{"normalize_top_k": false, "norm_eps": 1e-06, "tie_embeddings": false, "init": "uniform", "init_std_up": 0.0319, "beta1": 0.95, "decay_fraction": 0.599, "decay_shape": "linear", "doc_mask": true, "z_loss": 0.0001}
Below are experts of layer 7 (counted from 0) of a mixture-of-experts language model. Rows are named router (the router's row for the expert), down (a neuron's output weights, with its number) and show model dimensions 0-255. Each number is 128 + 32 x the weight over its row's rms, rounded and kept within 0 to 255. Numbers have three digits each.
After each expert's rows: "comes before" lists some tokens at least twice as common just after its tokens as in all text. This comes from a sample of Wikipedia text that the model never trained on. Tokens count by the router's weight.

# expert 34
router:206147146097131137086135129123167086158169128107137118087149129093167138168076076178123137109092173118121179105204166130108094178150070191111132082147132145100139137116190147082126132146092073067150131155134136147140109125124141147140113155142104142144162150165112114158103112178117166129080178119154140161130143156151165191129125186140112180160114142123109167156104120126091150116129124122134158120068109129146119087157096084138109129132113193130148103148160128164089179112088078131122107132115061142124026073117118084144126133114130131119132138143112155085148115096122039105166142087120042066125144168134109130132123143168114103156120142107119181120099171217117139157132125105049125128129182097115101099102097115132159096162098089180204106120174129033094165079160113
down2:159112119114097130149092136167135112151153156135143136106097092143131110118123139123161145081078142106145114184144120097128081080112119114141128141102129162130137132135125170143066114149130099146130143102148094173079123163114189170188108149112149142202123142073086135154112085161112109095135161111156188115143149102176159087211144136136185087099155174109171158139101149175150137056142097137094108129143128077119132117101157163092107063050092148137158122148135115129131146148189097122087173122057169118131101188100195145074120124094152153231191126147136150186182101099108136135149101115112122142136196174107162087179123164156169127111130124078089067116170120060120126120080132181111115148118164117055139142129136081108160114184097133144133153168183202137124158175121141
comes before: ", ", "ation ", "ed ", "ing ", ". ", "es "

# expert 49
router:111153162095113068132176070106112151152117118109171166094121088139134107100119141088086169159147124087157092115156114080104153116095111160165070114106165189181060115159120146180111114139144176130130138145071093086102178126134095167060140086062150121122103094134096114106136161071154136138154102165125064141129150050131133092101116091153140079112120116186087092146135144098115114137136116132064110137098132061139130174147114175140149178170143159131096143109142108140161167130164155095122128124143133095144188150070167148144172107087165107070118131132155099158164191154085163169151167070071163155139108088143143173137134132097169168132176136081105126072166136108145144156144126177161132134143109113091103108110110209113116107117053119111105047153096083162166065169142138
down0:075131118150154130050130175077115085109063119100093104074134098115133115151159097128207147076154106145173128085093090159169120118148146073129154143097136112092107202147176122137169177204149110138079138177068096166130183096121202164111175118088092135087195094115187154142152157060143122133102087136101152106159117080165143094101089139097107092109111121084138153086097148113141203117071125128126141146113113135145159111152146135104156131174163111188128143164059111144111117171110164092118167118109147142145169120132049104094126157173071121171074105122134105155112101161124120123167120135113132178113086106128122128102118146165102061151120163115144111120186144155152122115138179192114075102075127120121102146112129084149146161117120159168156078177182144165100152104144136
comes before: "| ", ":", " ", "was ", "is ", "|"

# expert 2
router:157129165078171091070064128113106084132136058144141098140138137171124137148110150160132159108116174091094109086113147103185209136074138194172107157086087104180125136123156110138108119123147159164132127156186083141153124113095134113167158091153146066165126113122053089159128157100177152140166145155130115137118146178143108190119088131087108101131110137145146137182068136105176166155144201118150101121100148105073142150139102194095156153159143147133066112097108107158133080090112156157090145122126135124105126111064136127104140092104091151119089133114032155158109050098089115185137191098138152177118136161189086125136128128158163216129094156123177074148129074107110149103160137128107117158119141092158152106117159097098113117135215133158120066099098128138118149151093118
down1:137107131077177128093147104115041129127118061176131127155122127089132150151115131098127120142045195170162139115141124164146157139138137179077144134190102125117204145131183117157135148096117093127048094122138079129186125170168099092200129183132101125135142134136115169094176150124127146138125174113133087126059134093106112103155068093124147199130146094100141148161108112092134102111086140141157146094151150063130138126129111145071096157145152119122126185163052175135160119113080120122093115124145130123123058211109102175126150129055136111147112150149123188085172137128084127140082110079079102126130125110154125125092050146112162061155067146123098090142128165132102103107097159108133098128122144130147169102058130147077100116121098175123128161123094155120137179169108198
comes before: ", ", "s ", ". ", "\n", ") ", "i "

# expert 23
router:078059197099142137073129131125125159149132080145122081080090130060162142096200107156107171168120126133121082119111104157118073165100102123191138118100158151154143128047054077115101149062111121149169112149163169129168187169095106120158131123172114124140163097081123096139148090111102070139114131130098149089133114086101150197191123090194172179180100138166164146135135140119124168100169145104111189124127077180169089166072193116119143189151064166121105175135128093125101163104162168130161183146153108097097100162172148096157143164150127144147143128165137173125115089143142178134128108135102101106126167087164137130130136135075152168125096172072129149122172120145142168094116096129124116094098081121152104134149111144173161116088192119116157069147113126135152134086145121
down0:142068105126135118131141095104145101120105056094130112097090062055130097114090107169156146051121083092169108182111155128139162077088133138131168210155111179107109167172144117153127052157111099109116170109101116144040147168121149153094080114121129127134100123095113136174104141095116099150115101141142141154120171184152161096165107154154100117107154149080192127121123149137125143086141151185169105133120133154085061070132108098123071111142137147180130157114147122137188171132172109075121112159164145169095142138126147160119070133137135080146165114151145093118101075160122125143146100130117129045109124171093112075204128092105072128184076120150083184165137127177135062156081139176147097084127103109113125103142081168127179115123110142111192179152129130158107090119155112
comes before: "of ", "and ", "in ", "to ", "for ", "with "

# expert 3
router:114122130082136063118148095167085127111122054127106179109131114170065133137098125129101103083162185165180105182127156179145115121111149123124128130143126095182089174172147078146157174112097173116066197127139173134088107124177125168100121116096106148133108128128109132105150131119093143146171190105121122111111181115099081108104117136159114170079087148185136051158154101080143075145141126121045094150145134154133120173088117094114132152143115084088105118176171146065152098113170125101159142145134121134194172195146128150166130095076093114114144091153173103149116127179123146181113170149105143112169131087084104164141194109062140128147167160122133097166126147114190088115155073130122156153099135182150128085101113090177073129097171157071097189159132117163089111121079106
down2:166096164114107076139131070123146110179175110132139123108146084116124131167045143115162113132119085148115156149103145094152133078111167134132116119131164102191131161037151124161046188115078108190156169133134116104135124110189092148116097159116164138195150156068156114135126181154162160138159114085091108134173082114107119086105154136057161090066116131173174131155107150144121135079132194181140115123104112086134118116130129108127155181128129205116130142179131112141101129157174096134159157172097115122147153091150126116147148114125096112129117149123122104126103124165097091147143127141115121197133105061095094134158101109157140104107173175159114104237081106085107158141069059131131114098089125098090154162126185157061159124167123129092110143110079140159061121150183154
comes before: "\n", "3", ": ", "Succeeded ", "–", "2"

# expert 39
router:112113105130131074153084099163082127110100124140155135108168083149119118135133151141173162171157165138106102142173128128132177103127137075147147085131089105092095149163165123090119112193124182125080103141108124182120068136132119101118159085091093140123149095162055054114088192208158123097137122170148138110087093115131114109135105134117161145088119110116087086105159116106118112150105158129072149109120138103166171183167060138178136131047136093165181157102113139123110137119126067111084168147092206101087190116121200150106126113167138105142193176082088121160083140171132141107100123147051123154172128095093112105134118138128152146080120110088173114104142109075158077164133068199128170175101097101145109139155079130099083137107110129074160152081099135145169143111178141
down1:141124099163071174097104092152098148146104158133100086136147086200138129142089085074120147071095098124123101145195133112104088101119107157142158100125130117138106115159106132118063143109110151155145162070098126190085119099158150099140136177100093082165104119063135181069128163152114146161145124139167151177177134101110113096059190156152162106180127142113106144124145136126127126091151175133125158146151103192112149159141098173109159173115153120164154133141136176146090136112141156131139133141142144132172160163104123103152104119056147072192116103112165101111107110031150169116161103116133112097118055104110146097090162116088116155105132121159139174143103128089135174069126134173155156134167140083165101100125131118158160167149105123152116148131108111255155082156139112
comes before: "0 ", "1 ", "2 ", "3 ", "1", "4 "

# expert 18
router:148101141173136104121127163107068114103112088088131173165123155124116131157168154133135116102177081096154075177103177142144199114104105148128165146096093174178084160182152111171149173134128120135136181106167204174051131153114093141165133113114097128132100088124127138124127095057131140157131148146121106177088107072126119083129075106136123140121172129158147094120076115107088092141124110155108165176169112113112117143148075093162105133129158157113118121159116132148130157145108112156143125141148123143145153106180128103150110051065129128089061156106079122066129205130093126201133138119092149169061075164186124154119131116175117152067162151101164128104129067119130139076208113140175060096175093181142123167147125162081089060112105087146123089153149129135114095180128099
down0:110069105120088131142095092099136123173162084130126104123116120137100193116122153116138155112092169114164175090148039157163169100129097151156102130170139117179151079118095162144112095066101143136158131165149128107113124143133111071128099138177110173113195168119137188115122118130186088103127178087082162139133193118152116131196160182115116142131114143133099140158174159101158196081146163138153098119128154061160171126134139158156139138129169161132164097085164110131074132130122117108120129164116158110132165140159062081144096204137114085188115084123132146129082154165146117094163129160140119179106149090144165185123148166099200080128109151121161098103148174118090068159144091117085161089144154106181151055094150108089086157149138225143144115107107114095126139102051112
comes before: "\n", "\n\n", "==", ": ", "″", ") "

# expert 50
router:125088137132134161156162069090126065170171137143120107116066140142117116124147152126141108121129079159140120118133162152127099142162136151109108145070065139175132111188099112117101117095117133123090102173073063171154075131075143111158115142141113147167156094156093182112146095116174063135155108164191104120170128110178165084139139121128115079177136081159116160053104134170097139105136126105156147146181109102082189132172183141104165144055143109096080128132169122102092134121201098150156146173130150148116149084124177157121142142186107098074148088084084077148129128104138103148117136083165097110166083116127136122072133150084145152092133127129111124114120158096149144136091122117107177097151129163092096170214199121132199080131170081160191111136063148151167160079109094
down0:152116138179093168145127144134053136150108140163184149101137148125142148160144148121120121164158088149088150130092095094129101151082105144149093152183159170137171127100186119210121118153204118105195092131112130148169078142135127116119132129138103113144192120117160156185061129133172116155129108104120146167114159094180110138102166198118116214095140086119096149162117142166105123075060148145130112113137059168078074119106117161144112128093127134101135077113101116104145095111175124165095102157110065131129098178132120148103157154086125105152166140118177128126155171160112174184098090103161128120090148187101158129136197221206067116155173105120106153152100136143185090162117083116135129099122133125120154110103108158158143142198082158149121104155093066146071106149111168
comes before: "| ", "- ", " ", "• ", "|---|---|---|---", "Time "

# expert 8
router:132130154092148166123132143125116173095122135131111153096098137160123099177105102049187104188126178142069134171159133121120078124090186119163106096170115148075119128098077162178143126144105124081194125146090139175155119182124161123142106137174114162113112154051142111108107177106144119167103173100148164169107153146119140173144152150069168161207069116155102145122124164105176105138142149154177170098136126172117130090137152152156187092098090159083152169132095113151121143119120131113106118123155129163090113137142121133140078098189078129164136152167205162091100139170142093127127114172153098143117062107164113135128139079096088138176114107154075123162161069190163136130151085071121154173094148119181107142164191184091141148101140086148151139083188180108138118178073101
down2:100153155153133197164109188114114162069099185088150141096145095135082115115103131139135112100142152113115216078134178140141121132104107155115140093120119120096143104145103090104139118111115097159158122139070093126142077124103148088101119117107173140157144150097084074094068150142107175181173141176111156147124146077149173172152126071113182127083112138122141116114157063048120124123099090076174097141115103124145142112118168162112088149091188125089036130114133100091097134240130117088148197093144139138068131131136156093154130175142085121118071158084156132119136113139130140133135114079122174074098079143119127142173151114110126128121142150126114132115129107140168125140089210101164112099152167144097076108128158152135177115139096127117069103112111152242104080155083105
comes before: "to ", "by ", "in ", "the ", "as ", "with "

# expert 55
router:132183110129104105108105099122074148170128126090154177136098181091105157151067149163141114123169153111088172148112108121177146121074142182163092160077066181117080112137117125146106069103106096103147189128096125083173068129150084159130073155108070098082072083135193115126138096088103078125152104120144111152090125151129130126102096148101094135073093133106092092142062132149178124145121117165131082128130105076130184131112078132154136121111175082144163122186131122122159155150109137127111159072137162215122095056131067141125075126108168113112085205123141121129157177143093179133076128138162156130135137108108080136151107159158087121130105091152105152095145128151134109091146159152059070160133136148134088102165127154079098119123069151114072141176135160148088076169118180
down0:125110142140059109107083167137068183150179171144167133135195114116112120128172127111098123132140143123164100114159118149176144113096119107121107140069171162167219137090197101106121145147157109126120127134122152106083078131109111156180109070130162152172091107090130084130063148105135128143081170137122072142138108125161113178092111095141153152105150149064138093110122108105086151112122133126110102159085127148133164129105146125161108092112117193166119157177171063112137157123114123144091142084123128086093160093154129068108109107112095165144155152121089102130156130142118135206120170102133140150128150150147119109170064157034135115103148098124065130151221155088104095083117138140075135099151161068113074080111132099137119097073124115077049172088122213129088090127087123
comes before: ", ", "of ", ". ", "ar", "; ", "6"

# expert 6
router:121083103139124115128155108113124074091073129120135119113096078146152117095167155090150044075127075111160105114153137161168171107117096120093094078152101137140088164172147167150094090090110106160137114182115130104085059078107110140160124166072137143155140150163159152141104156177175172076152118112106141184133123102090129104093103128142111164127149151174149176105125112071129163078078108071094110119112144144141166123154085125191124125058144134160158096108066183180097075118099100167142121127108144155081108101132129165079151117092071168179127149122145126155119096131113103175139095080106180140161178107122105151067107088178175090077131129161141114124141130102084127095131148089063121154143140134168167096091100077103106090131184177135194195090121129089118173071139140
down0:125104115135134133138114094128119176172104149083117173140155119172120117184062105078148119106122159108134094166124131077120186110121061124028156115144092056175135170129173114122137123119116087105127137095184077138151132162121146135145115110200115126147111100057160083075114141108152100147118158114125142101151096090170074109136170067124134097119143096156143120081147090067132174113126138085130154108186086107078135146123101154132140122151065058151120173127145128155143140117148118084062127123118133084072178136136085125129067110120164151138096187086151174102137121193148119146146092083106084133178117143218123090142170130094168134120100132138150173150108140101142179167137123129188074120182114134200137166106134162188094125084140111151146143220134124160144141145153105
comes before: ": ", ")", "^{", "\n", "mi", "N "

# expert 52
router:133104162074080099078139121080051166130074100139090157119123114142130093115155153117090122130146144113137069136096118142152179077081133074153092146116166185150133152123086102180126142144123188090140193166114130137120198151139157133120158105062179188131117177095125107083186149111092099116199108133105134165087174104160094116062162099144165132101148151149112080129140168141170160119137125147126119195149133117172130152105131125104188107139138077069145141129119106163117088123067139093154186123165139132106164134107136135168155080134103132095114142103134107116097107109105132172109139123105112142146086182094134124154155117142079170139176161081117075137140165097082152104142173132201116088179085109141128189124122153124035110187107150104094131166173074163176073185130123
down2:159157148089150119097180142133153146034131133078112145142108170116164099169124115124123152170109107155140096143101085110127141101092111036109132151088171097145187106149119108089100183094155079137159075101149096154136137140081135120136096174119161142123152122142123144132147113143191177146167142134095132069116149178163092108122140072076057144115079184160091151131126100176097130115138018067135096075171149164170159159128161083157114163059107102146106105112107124112160130114128109155133135128070147094102185131138119172122082100139146207130210087118201130116108141151087127140150093128146084139194090099105126157119127188126114096184176116139128167135173116119123073116086215157143094153105108115142148182150098123120107122132090136157131129105116149125150137117136186
comes before: "been ", "a ", "to ", "not ", "no ", "also "